Experts of a small language model.
Size: 12 layers, vocabulary 8192, 64.4M parameters.
Experts: 64 experts in each of 10 layers, 160 SwiGLU neurons an expert, a softmax router.
Below are experts of layer 5 (counted from 0) of a mixture-of-experts language model. Rows are named router (the router's row for the expert), down (a neuron's output weights, with its number) and show model dimensions 0-191. Each number is 128 + 24 x the weight over its row's rms, rounded and kept within 0 to 255.
Before each expert's rows: "raises" lists some tokens whose logits its average output raises strongly, later layers aside. This comes from a sample of Wikipedia text that the model never trained on.

# expert 39
raises: "census", "Gls", "ting", "ga ", "ova "
router [103 103 104 151 146 101 107 149 152 100 149 153 101 150 104 101 151 150 151 152 114 153 153 156  98 155 103 143 102 145 149 153 104 106 107 170 109 151 151 152 153 153 104 151 152 103 132 149 109 155 106 151 146 154 152 104 103 106  98 105 155 103 152 151 104 103 101 102 152 111 151 155 145 151 103 102 153 153 151 145 125 154 149 102 152 111 153 158 101 153 101 151 107 104 103 111 148 152 153 152 151 153 152 107 149 149 146 108 152 153 151 153 148 151 153 157 100  99 104 102  95 103 105 101 101 144 104 154 156 151 101 104 155 151 152 102 105 155  96  98 107 102 102 100 151 104 104 105 100 156 158 159 145 153 150 152 102 155 105 105 151 102 153 138 152 103 146 150 149 151 153 151 104 154 106 103 155 101 153 155 138 104 153 102 119 132 104 154 102 105 107 105]
down0 [ 96 142 150 119 162 146 104 133 145 124 118 135 101 133  96 120  52 171 189 122 118 143 156 141 147 130 140 106 150 146 155 101 156 166 148  98 146  89 122 142  93 161 104 121 110 121 150 150 135 144 136  98  64 140 139 115 152 189 140 113 151 132 148 119 149 138 112 148 151 147 141 112 123 138 140 134 100 107 149 146 129 104 113 101 128 166 128 161 171 126 127 145  60 159 141 140 107 114 126 111 119  94 137 121 120 117 112 112 121 154 126 121 174 173 126  87 152 101 119 148 105 134 175 121 117 151 155 120 110 157 124 133 123 142 144  99 153 146 116 113 130 180 126 150 128 141 111 123 138 129 125  86 171 127 101  79  87 163 153 133 142 148  99 150 115 138 118  78 132 128 122 131  98 105 134  93 126 102 110 175  99 132 105 125 132 169 133 115 109 107 111 165]

# expert 37
raises: "· ", "(", "|", "(\"", "→ "
router [106  98 101 156 150 104 106 154 153 106 154 150 105 150 102 105 153 152 152 155 108 152 150 153  96 150 100 144 102 152 149 151 101 104 104 168 108 151 150 154 151 155 100 151 155 106 142 152 106 154 101 157 145 152 156 108 104 111 100 103 153 108 149 151 105 106 105 105 151 110 156 150 146 146 104 104 154 156 153 144 141 152 148 106 152 105 157 158 102 153 103 154 105 107 105 109 150 151 149 152 155 150 154 102 151 147 147 102 157 156 153 154 150 151 157 154 103  99 103 104 105 102 104 102 102 146 102 150 155 148 101 110 151 147 157 103 105 151  98  98 104 102 104 104 152 102 107 106 106 155 154 163 152 152 145 152 110 156 101 108 151 104 151 142 146 104 146 149 154 149 152 153 103 152 107 108 155 103 157 153 130 100 153 107 114 134 101 147 103 101 102  99]
down0 [117 158 133 121 138 125 137 156 115 118 145 157 183 123 106 109  56 115 180  99 137  86 115 162 170 144 151 111 107 119 115 130 103 110 153 102 126 105 150 140 139 172 100 142 109 151 132 130 104 169 136 135 189  89 123 154 141 118 139 153  97 116 148  80 146 119 129 113 130 150 134  86  95 153 160 110 134 180 157 150 123 120 158 135 159 119 131 153 147  95 100 109 146  92 103  91 133  96  88 151 110 177 110  92 129 131 124 111 114  93 118 139  99 141 134 118  96 163 146 100 136 134  89 115 100 127 129 157 137 118 111 132 141 146 140 139 116  82 119 104 134 146  84 100 128 149 120 118 120 120 113 145 174 121 104 157 135 128 102 161  74 134 125 164 128 133 108 119 129 152 104 117 136  99 134 141 167 141 100 138  85 121 124 134 151 149 143  99 162 130 165 106]

# expert 4
raises: "Republic", "couple ", "ext", "Germany", "China"
router [109 103 106 153 147 104 104 147 158 100 155 149 100 150 106  99 152 153 153 157 106 154 148 156 105 151 105 145 108 148 151 147  97 105 107 175 103 150 149 155 149 153 103 153 153 105 135 154 106 153 108 157 145 153 150 100 102 105 100 108 155 108 154 152 105  98 107 105 155 111 158 150 149 149 105 102 150 149 152 143 140 154 151 105 151 103 151 154 101 150 100 152 104 104 102 107 154 150 149 152 151 154 152 105 150 144 157 102 151 153 148 158 152 151 156 151 101 104 104 106  94 105 108 104 103 150 107 151 154 153 104 104 151 145 153 102 103 158  98 102 109 102 105 105 154 102 103 107 106 154 152 163 150 151 151 149 105 150 106 107 152 101 151 140 156 101 149 151 151 150 149 150 100 155 107 105 153 106 154 147 139 100 151 101 107 137 105 150 104 103 102  98]
down0 [168 135 112  96  88 125 123  90 179 115  94 124 138 119 115 126 148 173 111  85  51 121 162 127 140 131 111  91 105 141 150 174 131 163 117  98 150 115 110 171 131 117 110 113 137 123 141 142 134 150 163 110 149  81 105  99 134 139 144 126 161 182 125 137 117 155  94 118 103 133 135 168  88 190 155 136 143 128 163 128 148 139 122 129 179  90 120 172 144 107 113 110 141 127  97 119 128 147 139 140 139 108 154 148  84 112 144 125 129 155 169 153 125 147 118 121 142 147 124 119 155  86 159 142 156 138 118 144 154 135 110 129 143 151 149 120 108 146  99 133 124 123 156 113 134 100 128 112  65 142 129 108 136 148 155 143 111 147 117 160 142 123 137 175 107 142  96 118  97 123 151 127 119 106  84  96 149 118 128 142 132 149 140 137  90 120  60  97 117 132 107 128]

# expert 6
raises: "o ", ".", "-", ", ", "er ", "er"
router [130 106 114 130 132 129 128 124 123 140 143 162 122 165  78 125 139 124 151 130 150 135 120 142 104 185  63 129 133 165 207 150  90 120  56 114 111 129 119 126 155 151  98 199 123  63 127 126 114 120 111 129 117 171 119 127 110 129 134 124 150 128 136 126 117 134  58 124 116 135 174 139 138 128 139 125 151 135 191 113 127 125 131 128 115 112 130 132 136 120  69 148  89  59 120 127 118 157 127 130 106 140 137 129 133 116 144 129 130 121 157 135 137 146 130 123  74 109 119 139 118 138 102 134 100 118 130 130 174 116 135 129 144 126 161 138 136 116 146 131 137 140 109 136 124 128 127 115 133 136 138 129 120 135 135 156 121 151 137 125 126  97 173 182 148 124 168 157 154 137 122 142 113 126 100 134 144 110 150 117 101 110 162  39 138 126 139 134 114 120 121  75]
down0 [107 135 162 135 123 127 179 121 133 116 126 108 139 149 125 143 122 138 124 136 111  88 102 152 135 120  90 123 111 140 106 123 173 151 168 143 120  82 120 170 182 110 143 144  96 134 163  82 131 137 118 132 159 114 125 117 102  92 121  72 195 149  73 150 111  92 141 133 126  84 142 140 120 134 120 131  95 130  99 117 127 127 123 102  98 130 117 148 105 144  77 109 173 118 113 141 127 110  88 124 120 123 136 117 155 119 145 162 108 120 125 179 143 114 107 150 179 174 135 147 153  80 139 187 200 152  91 106 100 155 113 156 126 113 131 105 146 171 132 130 175 121 135 132 124 140 112  97 142 109 127 150  95 154 136 119 142 118 129 163 122 137 126 138 177 136 138 100 131 104 127 110 165 129 168 120 114 159 105 126 140 126 106 108 119 125 137 150 125 131 118 140]

# expert 54
raises: "actor", "actress", "actor "
router [103 101  97 158 151 104 110 148 153 101 153 151  97 147 104 105 152 152 153 154 110 148 150 156  99 156  99 148 104 152 150 152 100 107 106 162 108 154 149 156 150 154 104 150 149 102 133 150 107 153 105 152 148 149 155 105 105 108 104 105 154 105 148 154 105 104 108 102 151 113 149 156 148 151 102 102 155 152 152 145 144 149 151 104 150 105 150 154 105 155 102 151 107 102 104 112 152 151 152 151 156 154 151 103 149 146 158 103 153 150 153 155 152 150 157 153  99 101 105 104  98 104 102 102 103 148 103 151 150 149 100 105 151 145 157 102 107 154 100 100 104 101 108 100 151 101 104 105 105 153 150 162 150 152 150 151 102 157 100 104 153 105 152 140 153 103 145 151 151 151 155 151 104 155 105 105 151 100 156 146 145 101 154 104 116 135 105 151 107 104 101 102]
down0 [116 142 124 161 142 133 146 179 102 140 182 112 112 110 108 132 147 126 116  81 134 104 122 156 153 136 144  91  78 126  76 166 133 121 138 146 127 100 144 166 169 101 138 124 111 145 181  57 127 152 149 155 147 126  95 102 108 108 161 135 138 121 144 120 100 115 162 150 122 120 107 143 129 137 123 129 113 154 122 103 128 142 122 148 104 140 133 125 131 126 153 141 155 132 157 155 126 105 145 108 154 147 150 146 150 140 147 169  48 165  96 166 132 139 125 132 108 107 142 124  93 117 149 112 144 139 136 131 133 130 128 160 100 160 153 148 106 118 112 130  95 115 153 109 120  57 106  81 137 136 150 114 176 136 131 119 103  85 134 135 105 175 112 127 119 114 106 101 112 188 102  77 116  90 137 106 119 132 117 123 131 125 100 116 114 141 143 112 154 144 157 118]

# expert 18
raises: "Province", "Field", "Studi"
router [105  99 106 156 150 103 104 148 152 103 152 153 103 149 104 104 154 153 149 150 117 151 148 160 105 154  99 152 101 149 151 152 101 105 103 165 107 149 156 151 151 158 102 151 151 104 129 151 111 152 101 155 150 151 153 106 106 108 102 104 156 107 152 155 106 100 104 101 156 112 152 153 141 147 102 104 154 150 153 142 142 150 151 108 152 102 151 148 103 150 103 154 104 105 104 114 151 147 152 154 158 156 153 102 146 147 146 105 153 149 154 155 152 149 156 153 105 100 108 102 101 106 101 105 106 148 100 152 159 150 103 103 153 144 153 104 104 151  98  99 102  99 103 102 155 100 105 106  99 155 150 163 150 153 150 151 103 156 108 103 152 102 151 136 149  98 146 151 152 154 147 147 106 156 102 108 155 101 159 152 138 106 154 105 122 135 102 151 103 104 102  99]
down0 [169 170 131  72  91 155 107  97 115 124 129 160 126 126 117 132 143 120 122 106  95 127 102 153 103 116  96 109 137 145  87 112 171 130 177 131 156 118 144  97 148 165 135 145  97 126 108 146 148 156  78 139 116 149  78 163 131 105 131 131 125 124 117 126 113 149 161 145 160 131 140 160 134 142 126 129 133 108 141 139 153  81 169 153 179 148 166 129 149  67 127 121 122 112 102 131 164 140 107 157 144 150 115 134 131 101 150 158 128 133 111 115 125 166 144 101 115 152 118 134 117 110 113 154 135 169  93 112 131 120 100 169 140 116 114 128  95 110 100 145 125 119 146 139 104 134  63 123  95 143 105 151  74 134 108 143 109 119 111  91 149 141 103  90 150 112 109 124 141 160 102 164 100  96 118  99 100 143 165 158 104 158 164 138 116 102 161 152 160 119 129 114]

# expert 10
raises: "ced", "bed ", "li"
router [ 99  96 106 158 147 104 106 142 149 101 156 149 101 149 106 104 153 153 156 151 102 157 148 154 101 154 107 147 104 145 149 151  99 105 101 177 102 148 153 152 152 150 106 148 155  98 151 148 111 149 100 158 147 152 152 108 100 110 103 112 150 110 143 153 101 103 107 106 149 115 151 150 143 151 105 105 152 149 151 148 121 150 143 108 147 103 153 158 104 155 105 148 110 104 108 114 149 149 153 152 153 155 153 105 151 149 165 105 147 150 152 154 151 143 154 156 111 108 106 107  66 110 104 101 104 146 101 151 152 154 103 104 152 145 151 103 108 147  98  98 108 105 101 101 150 102 105 104 106 148 149 159 143 155 145 147 105 159 106 105 151 102 155 128 150 103 144 149 153 150 152 146 108 156 104 105 159 102 151 144 175  99 154 100 119 144 108 150 107 106 101 107]
down0 [112 114 154 146 171  74 119 140 108  88 120 121 123 164 129 122 129 104 110 124  98 147 149 107 120 131 102 108 131 139  85 122  96 113 116 131  92 115  89 121 171 133  69 120 141 120 126 141  91 117 160 133 146 183 118 130 162 129 147 121 111 104 141  79  97 148  96 160 146 102 159 162 118 130 119 144 121 118 116 104 115 174 123 127 152 107 112 143 121 148 141 143 128  97 103 168  62 153 162 168 125 146  95  96 103 131 166 172 132 120 127 146  94  88 115 117 103 120 139 118 135 132 132  88 121 132 107 132 168 146  85 149 139  96 126  85 110 116 147  95 144 104 110 157 117 177 107 126 149 132 140 169 129  71 127 182 138 139 105 164 126 113 121 133 128 134 117 121  78 101  96 143 108 128  99 132 104 123 115 161 158 144 156 116 132 101 112 114 111 116 143 146]

# expert 47
raises: "performan", "Cemet", "chronology"
router [105 102 102 155 149 105 105 150 154 104 156 149 104 149 105 103 152 152 154 150 113 155 149 154 101 152 103 148 102 151 152 156  98 101 105 173 105 151 149 157 151 151 103 150 149 101 125 148 109 152 100 154 146 148 151 104 103 112 102 102 153 106 149 155 103 102 106 104 156 114 156 154 143 150 101 106 152 150 149 147 137 150 150 107 154 108 149 155 103 155 105 153 105 101 107  99 151 150 154 150 154 149 154 105 151 143 150 101 153 152 149 148 152 148 154 156 102 102 105 107 109 101 102 103 103 146 107 149 155 151 105  99 155 148 154 103 103 153 100 105 108 100 101  99 153 101 104  99 103 156 152 160 152 155 154 151 102 153 108 106 150 105 155 136 151 107 144 152 148 152 155 153 101 157 102 108 154 105 155 150 140 104 155 103 110 138 101 154 103 104 106  99]
down0 [162 132 161  98 138 120 137 181 164 124 118 141 113 123 105 106 149 114 135 101 118 132 138 153 117 114 140 109 137 148  72 162 145 143 194 134 153 153 108 176 141 132 119 153  94  96 140  90 143 118 142 179 132 111 151 143 130 132 103 123 122 100 125 155 131 140 112 119 140 110 121 122 126 120 135 114 147 152  95 109 136 145  97 109  87 157 137 138 156 131 154 141 143  86 149 152 127 102 106 111 146 113 139 123 104 116 148 133 139  88 134 138 139 100 173  92 119 142 162 143 142  99  83 109 116 122  99 174 156 145  90 182 133 181 133 132 117 141  85 107 116 101 104 144 123 122  97 117 113 148 119 118 141 148  80 135 141 174 121 142 129 121 182 153 105 150 130 150 162  75 116 141 134 135 129 132  83  92 102 139 129 118 109 107 170 163 186 156 125 156 111 102]

# expert 61
raises: ";", "f", "in ", "chronology", "|"
router [142 129 126 127 121  83 126 160 115 115 147 130 126 157 121 103 163 118 212 134 113 141 135 174  98 156 128 110 140 148 230 151 101 112  92 127 101 132 136 147 137 159  86 169 169 105 134 161 141 135 114 115 133 133 119  96 144 131 102  80 131 130 151 161 113 127 115 104 128 126 158 142 170 125 106  91 142 178 158 154 128 160 142 116 135 123 134 144 137 145  75 145 120 105 118 121 153 136 145 166 165 134 135 122 121 125 137 117 151 146 151 131 149 127 135 115  89  94 125 129 118 112 121 102 113 132 102 175 137 124 100 126 173 154 149  96 143 157 131 133 130 114 139 119 140 112 119 132  97 145 135 137 124 147 130 156  88 111 114 125 111 100 145 196 150 126 145 187 160 147 121 138 139 136 129 121 153 116 142 125 175 100 145  87 131 128 109 171 132 105 101 106]
down0 [157 125 154 117 139 126 162 158 121 142 125 150 147 115 136 132 106 145  97  98  95 127 133 115  82 158 165 118 128  89 104 148  87 117  75 111 142 144 179 152 143 123 144  95 118  58 178 111 131  85 159 124 113 139 185 116  76  86  89 120  90 141 105 128 135  86 133 118 131 100 103  97 151 125 112 114  96 147 147 135 149 116 117 135  94 133 133 119 127 126 124 123 123 116 158 173 103 107 117 151 113 123 111 153 105 119 161 167 134 133 135  70 168 103 101 153 119  93 115 142 153 135  98 108 150 116 112 131 154 140 164 136  79 137 146 114 143 101 116 153 103 119  79 109 106 117 141 124 120 148 108 141 144 126 157  77 117 126 129 154 135  98 102 113 148 153 148  99 152 127 128 135 128 125 115 129 130 138  83 128 161 140 114  91 132 114 137 159 112  71 115 108]

# expert 50
raises: "- ", "(", "and ", "(\"", "is ", "– "
router [105 101 105 156 147 101 109 147 147  98 153 154 104 151 106 105 153 153 156 148 118 153 147 156 100 157 103 145 100 152 148 154  95 103 106 180 102 153 153 154 152 149  98 146 142 105 135 149 110 153  99 148 145 149 154 104 111 115  93 104 158 108 148 160 110 105 109 101 158 113 156 149 146 148  96 102 145 156 147 134 124 156 146 105 154 112 161 155 109 153 103 151 107 109 105 106 149 149 148 157 159 151 153 101 148 146 154 105 152 149 155 153 149 145 156 149 104 103 107 108 108 100 108  98 112 144  96 156 152 143 105 104 150 142 159 101  98 150  95 106 106 100 111 103 156 102 105 107 102 161 151 184 149 148 147 147 105 154 105 100 146 105 149 127 146 109 142 149 145 147 145 145 100 156 101 112 149 101 154 150 155 100 159  90 118 134 101 154 112 109 104 100]
down0 [105 109 122 132 125  88 124  88 122 129 100 127  62 128 125 140 123 156 143 150 113 138  86 116 146 146 135 145 142 101 169 121 142 136 140 167 102 118 162 119 131  86 105 142 126 109 109 167 183 127 106 163 109 121 117 140 122 134  70 133 167 100 150 102 115 142 169 146 118 156 174 164 143 137 155 164 117 117 127 109 140 123 148 146 150  99 125 158 168 163 181 118 132 117 152 143 123 161 171 129 143 134  82  89 105 134  60 152 145 135 109 154 116 126 144 127 136 111 110 121 135 129 147 133 116 160 124 144 128 147 134 105 140  91 147  80 111 163 159 147 143 117 151 134 105  81  80 136 115 121 174  88 113 123 153 131 120 164 153 133 119 151 122  82 158 118 147 102 125  88  99 108 115 113 155 125 140 110 155 152 165 108 121 147 129 167 123 114 133 155 137 124]

# expert 60
raises: "permanent ", "full ", "source ", "remaining ", "majority ", "individual "
router [110 118 108 135 181  90  56 131 110  98 126 119 128 168 131 116 161 130 156 117  83 146 153 133 130 144 140 194 105 131 121 131 114 124 112 129  64 132 126 131 170 132 129 115 173 114 166 145 125 120 120 148 109 134 164 122  59  95 117 117 131  94 110 136 132 111 124 115 122 142 139 140 125 182 116 112 142 137 120 124 109 207 140 127 160 137 152 134 111 138 122 127 119 131 139  94 140 139 143 148 164 142 141  52 113 182 175 112 134 124 133 141 143 114 135 173 137 134 120 123 135  79 126 110 116 178 113 160 142 177 124 129 132 124 140 116 121 122 116 126 124 142 122 120 120 120 135 111 127 129 144 116 113 133 100 138 111 135 131 105 145 125 124  80 167  83 140 131 162 131 216 143 125 130 111 134 146 110 143 130 167 123 134 119  93 169 125 127 122 127 140 126]
down0 [132 106 117 144 129 138 127 153 149 100 130 141  86  98 140 156 118 115 130 102 124 151 123  64  78 112 106 123  87 117 132 108 131 154 100 134 136 110 113 207 115 138 143 133 172 130  91 121 136 159 137 142 165 123 118 121 130 119 135 131  66 117  97 102 163 150 120 165 126 103 135 131 121 158 122  99 151 114 113 132 113  63  91 128 146 123 126 106 106 121 104 124 122 173 125 138 156 119 108 126 128 122 118 158 132 128 104 119  99  62 138  97  85 107 158 124 139 103 127 150 140 122 117 126 112 144 120 110  97 102 152 108 111 161 165  92  75 111 145 131 117 146 126 125 107 173 127 142  84 163 106 152 175 125 165 129 100 121 136 124 126  95 101  89 108 141 133 165  93 127 162 133 120 157 123 111 137 144 147  92 170 164 147 138 152 170 106 118 122 135 142  90]

# expert 58
raises: "der", "ó", "hold"
router [100 103 102 152 149 106 109 146 156 101 151 148 106 150 105 105 154 155 155 151 105 153 151 154 102 156 104 140 104 151 150 158 100 106 105 170 109 158 150 153 152 155 100 148 151 105 145 146 105 153 104 154 149 154 157 108 104 110 101 103 153 108 150 154 101 101 104 100 158 116 154 147 144 151 103 102 153 149 154 146 140 151 150 107 151 107 153 156 102 153 102 149 109 106 102 108 153 151 154 151 154 150 149 105 150 143 156 102 154 153 151 152 155 154 155 156 104 100 101 104 100 108 101 104 103 147 104 147 152 151 101 108 152 146 154 104 101 155 100 102 103 104 105 101 152 103 100 106 102 159 150 161 150 151 148 149 106 151 107 106 151 104 154 142 152 106 146 153 152 153 149 151 101 156 109 105 153 104 153 147 153 103 156 102 114 135 103 148 102 104 108 103]
down0 [120 126 129 160 127  93 127 148 116 112 120  89 140 137 143 122  88 106 123 114 123 135  94 148 151 141 166 133 146 132 131 101 109 149 135 143 148 116 142 109 181 101 130 128 180 103 137 123 141 120 151 142 146 145 129 129 122 152 124 139 102 133 142 110 118 144 153 165 123 119 123 105  97 110 108 148 143 129 187 122  95 150 141  98 152 144 126 116 165 107  93 111 155 143  82 149  85 126 130 133 164 158 118 115 155 149 118 113 109 125 122 152  99 165 112 157 137 148 120 126 132  80  81 159 112 178 123  63 167 114  77 116 103 144 136 132 164 134 127 130 107 101 153 187 168 124 168 149 143  78 157 101 176 168  79 108 159 111 102 149 140 126 151 132 122 103 133  83 154 149 110 110 120 139 158 119 140 116 139 120 157 139 192 120 126 115 121 152 150 151 139 113]

# expert 20
raises: "ings", "ings ", "ety"
router [ 99 102 106 154 143 103 106 146 156 102 153 154 103 146 101 106 151 150 152 150 106 153 152 153  98 149 101 142 101 149 149 152  97 102 102 165 102 152 150 152 152 149  99 148 152 105 134 153 103 156 102 151 147 156 153 112 100 105 101 104 153 107 154 155 104 104 106 104 150 113 150 150 147 148 102 101 154 152 155 147 127 147 147 104 152 105 153 153  99 152 105 151 104 104 106 117 152 147 155 154 157 151 155 103 152 145 147 106 153 151 148 156 148 149 156 149 101 106 103 103  95 106 104 103 101 149 102 154 154 147  98 104 152 142 156 101 102 150  99  98 103 101 107 106 151 102 107 102 105 154 151 157 152 153 151 154 104 153 103 105 154 100 155 136 151 102 148 153 153 154 153 149  99 157 104 108 157 109 155 150 135 103 154 105 118 139 100 151 105 105  96 107]
down0 [ 91 119 113 105  95  94 129 145 115 142  94 110 134 157  92 140  98  84 156 137 141 150 113 139  79 114 132 120 132 101 146 108 146 110 150 106 108 158  94 136 162 112 116 119 126 119 139 115 123  98 161 103 202 116 133 134 143 168 120 114 106 133  90 153 192 141 143 143 150 151 128 138 131 124 128 121 120 123  85 154 100 166 151 159 100  99 126 184 157 129 106  94  99 109 123 152 118 156 179 114 151  96  65 147 169 143 126 113 161 133 132 110 106 108 164 128 131 147 115 113 160 143 122  91 107 113  99 106 161 122  89 103 117 134 134 122 127 173 109 144 159 116 144 114 120  90 100 132 143 129 138 107 119 200 148 135  91 147 119 127 153 142 169 107 149 113 152 118 120 107 150 103 141 104 120 110 113 102 125 119 127  97 104 140 155 149 143  98 123 145 155 118]

# expert 43
raises: "fire", "stadi", "ball", "football"
router [102 101 101 153 141 104 113 145 148 100 153 149 105 147 101 105 150 148 149 152 113 154 151 156  99 152 105 139 100 150 145 154 103 104 106 179 110 152 153 157 156 148 105 151 150 109 134 153 110 150 102 151 150 154 154 107 100 106 107 107 157 115 152 146 101 103 110 101 152 110 153 152 139 147 101 105 153 152 148 144 139 150 150 102 154 105 152 155 100 152 105 149 106 104 109 118 145 148 154 156 154 158 156 110 153 145 153  99 152 152 155 155 149 148 151 155 103 104 101 109  77 105 104 105 104 148  99 150 152 152 103 107 147 148 152 102 105 154 103  96 103  99 109  96 151 106 105  99 102 151 158 162 149 158 155 154 102 151 111 107 152 101 156 133 152 109 138 158 151 148 156 151 107 154 102 107 157 101 152 150 141 104 153 101 125 132 105 156 101 102  95 103]
down0 [117 148 121 178  52  99 149 129  88  80 117  65 161 133 148 131 158 101 115 145  91 154 151 104 123 137 143 130 145 150 170 115 185 109  93 146 140 119 111 109 152 137  68 143 146 147 143 153 111 132 131 140  96 120 138 166 120 119 113 147 138 129 141 164 160 130 143 158 120  72 140 114 157 150  78 103 138 162 177 128 131 133 130 129 129  97 171 145 155 134 122 101 104  79 150 145 145 148 111 140 125 133 168 119 130 142  99 152 169 121 128 177 134 135 122 125 148 146 159 128 101 116 134  78 119 123 124 148 166 169 129 118 143 101 135 132  96 153 160 116 127 138 114 124 106 105 136 110 131 132 147 144 187 134 110 127 140 187 116 147 122 121  88 131 103 138 121 134 139 151 144 134 135 131 108 100 142 112 112 122 117 101 130 137  91 138 137  82 125 136 137 159]

# expert 24
raises: "curr", "state", "state ", "ine", "term ", "basis "
router [103  99 101 154 142 105 107 149 151 103 151 150  99 151 102 106 151 150 156 151 108 148 150 158 108 152 100 143 104 150 147 152  99 105 104 168 109 149 152 155 152 152 101 149 151 104 140 152 107 148 105 153 146 153 155 102 100 109 105 106 153 104 156 153  97  98 106 105 154 113 153 149 149 149 103 101 153 148 153 148 136 151 152 106 153 106 151 153 105 153 105 152 111 106 106 113 158 147 156 153 153 154 151 106 150 149 160 102 149 154 152 155 149 150 156 154 102 107 103 104  95 103 101 109 103 146 106 155 154 151  99 106 153 151 159 103 103 149 101 102 104  99 102 100 153  99 106 103 102 153 151 159 148 160 151 146 102 154 104 101 153 100 148 142 147 106 145 154 150 150 152 149 105 156 101 105 156 106 156 152 137 101 149  99 113 138 102 153 102 104 112 106]
down0 [155 141 153 160 115  92 158 147 150 154 105 124  90 119  99 120 110  91 108 132 114 135 118 167 151 148 121 129 130 114 130 117 155 128 181 135 157 144 109 150 147 169  79 153  87 156 138 161 111 158 144 131 117 126 159  66 147 132 143 106 133 164 103 109 160 106 134 148  95 137 120 113 116 139 107  84 146 122 121 168 124 192 122 144 100 111 115 134  90  82 104  90 136 105 119 101 115 154 113 109 130 135 151 137 125 116  89 162 114 159 124  91  97 126 145 151 129 112 134 183 134 109 138 139 131 153 109 185 195 158 110 116 132 121  83 128 138 132 117 120 110  98 100 136 113 103 112 136 139  96 102 110 177 149 131 171 117 113 111 141  98 134 108 147 157 149  99 152 120  95 107 130 134 119 108 132 116  73 159 127 145 120 135 100 140 149 108 144 126 161 138 142]

# expert 32
raises: "arrang", "style", "ency", "ais"
router [104 101 103 154 144 102 107 150 149 103 154 146 104 151 103 101 155 154 152 151 101 150 151 153 100 152 106 142  98 148 151 156 100 103 107 170 107 150 151 153 153 153 103 146 156 105 141 148 105 148 102 154 147 148 157 105 101 106 107 104 154 104 150 158 104 100 104 103 151 113 151 153 146 147 102 103 156 157 154 150 135 151 150 109 152 105 150 154 102 154 108 155 105 105 100 122 148 153 151 153 152 150 155 105 148 153 156 107 152 146 151 156 146 150 156 153 100 104 103 107  85 108 107  99 105 148 100 149 155 154 105 103 152 148 154 103 106 157 102 100 109 101 104 104 149  99 102 102 104 155 151 162 149 156 145 149 108 158 104 107 152  98 154 136 152 106 147 152 156 154 152 148 104 150 106 108 154 103 151 152 145  99 152 104 115 139 102 150 107 103 107 107]
down0 [127 123 154 108 136 134 122 133 144 136  96 124  96 146 110 136 122 146  97 146 107 110 114 122 151 120 110 117 136 108  97 151 142  80 112 137 135  84 150 121 143 128 141 140  94 125 146 118 110 154 141 115 116 173 113 146 125 155 163  93 131 155 151 153 119 179 142 110 142 131  98 106 118 107 129  93  84 147 101 122 187 171  83 109 116  92 118 157 117 141 117 145 148 162  96 115 148  82 121 160 122 155 134 162  84 106 172  89 133 121 140  65 126 131 135 153 111 117 140 112 101  92 142 143 155 114 136 189 115 140  95 145 136 101 114 156 112 106  83 166 159 153 149 161 105 151 127 130 115 125 130 126 179 134 169 147 125 117 154 150 146 120  96 113 109  99 141 131 116 164 135 123 167 136 106 100 114 168 117 163 118 143 153 107 105 137  82  68 127 122 136 150]

# expert 7
raises: "Company", "others", "ists"
router [101 102  98 151 149 106 103 150 154 104 155 152 101 148  95 102 152 152 149 151 108 155 149 157 103 153 102 144 102 149 145 155 101 101 106 172 107 149 154 153 152 149 102 148 154 106 144 149 101 149 102 156 146 152 152 103 107 114 103 104 155 106 155 154 106 102 107 100 149 111 154 153 147 151 100 105 151 150 155 146 135 154 149 105 151 105 152 151 101 157 105 153 106 104 101 117 150 148 157 153 153 155 157 107 147 143 150 108 150 153 148 154 150 146 151 149 104 102 102 103 101 103 105 103 100 151  97 152 156 148 101 102 151 150 152 100 104 148 103  99 105 107 101 104 151 104 101 100 101 155 152 156 149 151 157 149 104 153 107 106 151  98 153 140 155 106 149 154 152 150 155 150 104 151 106 108 151  99 151 151 152 104 154 103 119 129 100 152 105 103 101 104]
down0 [141 124 129 176 154 166 150 160 144 117 109 151 103 164 128 126 115 148 104 147 105  88  78 103 157 123  96 145 173 165 114 153 107  94 135 137 109 106  94  91  97 117 120 145  83 167 107 118 101 123 122 145 140 108 119 132 127 149 122 165 129 183 103 150 123 147  96 115 147 113 167 159 150 126 148  87 131 133  87 160 117 121 144 152 118 115  91 158 108 150 124 128  79 102 131 161 145 106 149 143 155 158 140 103 133 118 139 145 168 106 162 118 131 161 143 179 145 109 117 149  91 121 169  91 100 112 125 147 138 140 115 185 128 139 132  97 191 138 144 130 120 135 142 143  93 100 142 100 144 141 105 105 118 111 113 109 158 125 102 136 178 142 141 118 133 131 135 161 134 109 104 145 123 122 127 100 180 115 113 167 136 123 113  75 120 113  95 150 130 130 133 129]